Weights of a small mixture-of-experts language model, trained from scratch on English Wikipedia: vocabulary 22360, a variant of SOAP for the experts.
Below are experts of layer 3 (counted from 0) of a mixture-of-experts language model. Rows are named router (the router's row for the expert), gate (a neuron's input weights, with its number), up (a neuron's input weights, with its number) and show model dimensions 240-319. Each number is 128 + 32 x the weight over its row's rms, rounded and kept within 0 to 255. Numbers have three digits each.
After each expert's rows: "gets" lists some tokens that make up at least twice as much of what it gets as of all text. This comes from a sample of Wikipedia text that the model never trained on. Tokens count by the router's weight.

# expert 14
router:144144109161099094183089130080085140174147117139085169071127081117123136124136145178125159109154167186106155117145075152133163099167153151145110178143160134108174140132108126187115130153159128128157099135182151094152062117143175134196141151
gate11:081084119145145142127139135133114136168134115114130114169132092083126102113126196127139098126117182196142118122121078113123125130128114143159142102114178116140137169160126141121077137157101176128106162106075128117092144090127149116096135171
up11:146189150121146117094128110190102121138072144100126143169120107154133109096103165076141129196124132089110108143129109127082141134167062162133099111137132119106121170120141147166175157079136093109171165180161121148107084094149140113139102150
gets: "-", "|", ",", " the", " The", ":"

# expert 13
router:156169118146167102126150129108180135170087100070085122172137084116086130130130107147146080100167137087120120138132161134133142133072100151121076148124107116102131124086094052139123184141119119099133069105203170130114164126122110161102080112
gate11:150071089168184123156192152130140041164103132100128118124142111120087098149136142179150114178044132094132129124146080126102118108146141194167156158120153209100096130141119060165114178112143175083153130118145130082113116137150093114053088165
up11:115167114130112139138069084094157169163141136117105094185113174091180159121125106060113124118162122135101166150079197131145118178100159078079156121115112058188109138071068167158123138117120135197102099115135115120192157143127151129171154128
gets: "\n", "==", "===", " \"", " The", " A"

# expert 1
router:151136095098123093094121103081091092097119169129126146087108131105150232138173097103121081069139121134141148158165106064127147109128109133096088070129186141114174078086099114164101116150135088091127109169107188150056097072151143148133132143
gate0:120145085143097087121188178091131123119128146120125014097178126113116120107091100123142143160088132139154113153103099139108149166134127081129182153190149069131129128097157103129180130119120091123128100164121119143133114107158118102139096186
up0:127078085166099095107152124131071097146142095151077113124127153090111101113094077099156145150164121117118190179108101151154141142078158114143082118143142110128166110169084166103106131143118109110118102118139160137096106137206127148171186114
gets: " |", " the", "2", "|", " of", ":"

# expert 0
router:140132118149132133068194115159099122097114114129153188110127145113167137098092142160098127154133114183180149176100162086147068181154140082156136126179107072123095120174163118100142100140139191127083144089083068100174091100108149129086136133
gate0:113102094162160139170207137118129187176109096105079127176088043111134115095113133096164083074077156087122179125209111182126200124106092132105137143129104138162117170109073132139172177058132119084148111086090139141150089130117105145123121155
up0:109089119143200138147206116134119133121124095107087114156118059141123110092139138081145105081064153115133172125187113148141162113106079136125171133133105143156151168133089136123162144072134114101137121089069131117140093135101121133126098184
gets: "'", "==", " ==", "===", " ===", " ("

# expert 15
router:136076131186095052112185138098147075127163152173125086146133179144169127147120089147124103103150103125082089127183093140102207144115101116096086104071122098110158125140048098155131054188132137130083117179182190101203145142094124088101174188
gate11:153101137198134164181162107129160151106150140112162111148136090137098154062126174159130168166106161217145166034191117118117095108083151172185167168139132115135150136110111113129137143100076135146229174101157117152097158107081123088111146166
up11:147062121189140148179083121065127152161133160103107131175121114103138128161128128165142189129130153183091140095146141104076110082125170240200132101107152141094177148161096088109134171138160118152115145100119136170112162100120115079148173151
gets: ":", "5", "8", "9", "6", "4"

# expert 5
router:173072109027110107145112125142154142126168129142133133158159085085140158106118115186120160130132181099110082133125185155134133114116115143113089147127177114168118095136161172129183108154128095216188160113100122182123141175140085164128105118
gate11:165117120161135111096095186098133097135133141187151127142103094122140161153143090125093072104209134075117149140142075182142183151120128072079140092082124123148139090111139128123153096105125145184091136148099164128165114123191125121148171052
up11:139134077130122077170163147125149090090107133126049086098165117141154143100132101180152071134131143098122157181120104116075137134129112146164121075140131086173163137143123113122106179061081175096128162156136171108132123171118129186143134037
gets: "\n", " said", " also", " during", " =", " won"

# expert 11
router:156109122150110112117064125173142112122124116161153132114148042078204109079154091128148085088198132122104080141152141091134060124113136157128113130118124165109140118118134091173093123117073116147119141158120118182122149120102090163121115111
gate11:131111145124192157164176055175137123136133119121132117096142109168152120142118135089087167181102139152076106134139150136113089141137157077161183110141118170124115108152085140140093068146118140143030147075129134146150111153086092121169199175
up11:073171120052124131094106211124145137076118135095143176198117140165126140142106098165160090091127107133146100178094065139145135091122105095078105091122185138162134078126159149123123114066097101110178088150171164135120119097154141117116117127
gets: " of", " in", " for", " to", " on", " from"

# expert 2
router:182146146113120082182084155091147140119103131115143135110130153105040199109191097097083146132115099153143174088118131163107165130144171167099064164085088095135105139104135101205139124156172132151128172171138131137109073175163087204197137143
gate0:124132163085108182121133113076086181126127134058169145128107169163108136126097130154153139099043127065159103134089169147090058132105117172107169069199081145180080133143124147148119102122155139154128172074074096130100159144127172090110043167
up0:097129145157111085130077163158076131132164145083111102128096118156128119203160139167158062134183144094164103109084119130112078159142133179122118146177115161121118076114099113133123168093154116149151087143163141161086146017119172168113076158
gets: " and", ",", ".", "|", " but", ";"

# expert 4
router:112126082107116088171162146127168104129164127170160114142084135103107098154111165089129155170110170156158188157112132128088143100143122139163097107122140153120174148158142122057095160156120185128123118072118101127152178145084106136110123145
gate0:169174131175116124105072150104154124101115170118103143140151125153161123068123129109187135164132092173109109133131154096137047091117096171171093096193144132092116170124190092163113112079098161090136123118114089059128122192082169178111106145
up0:117215157192137110137114162106125095159180130132105129088143115166174125080092036134173165149151128151068089149121146076124100075128124175165086091130066174074131132091138056167147132087135146143138152131161136044172140126123134166147136177
gets: "-", "–", " (", "/", " de", "'"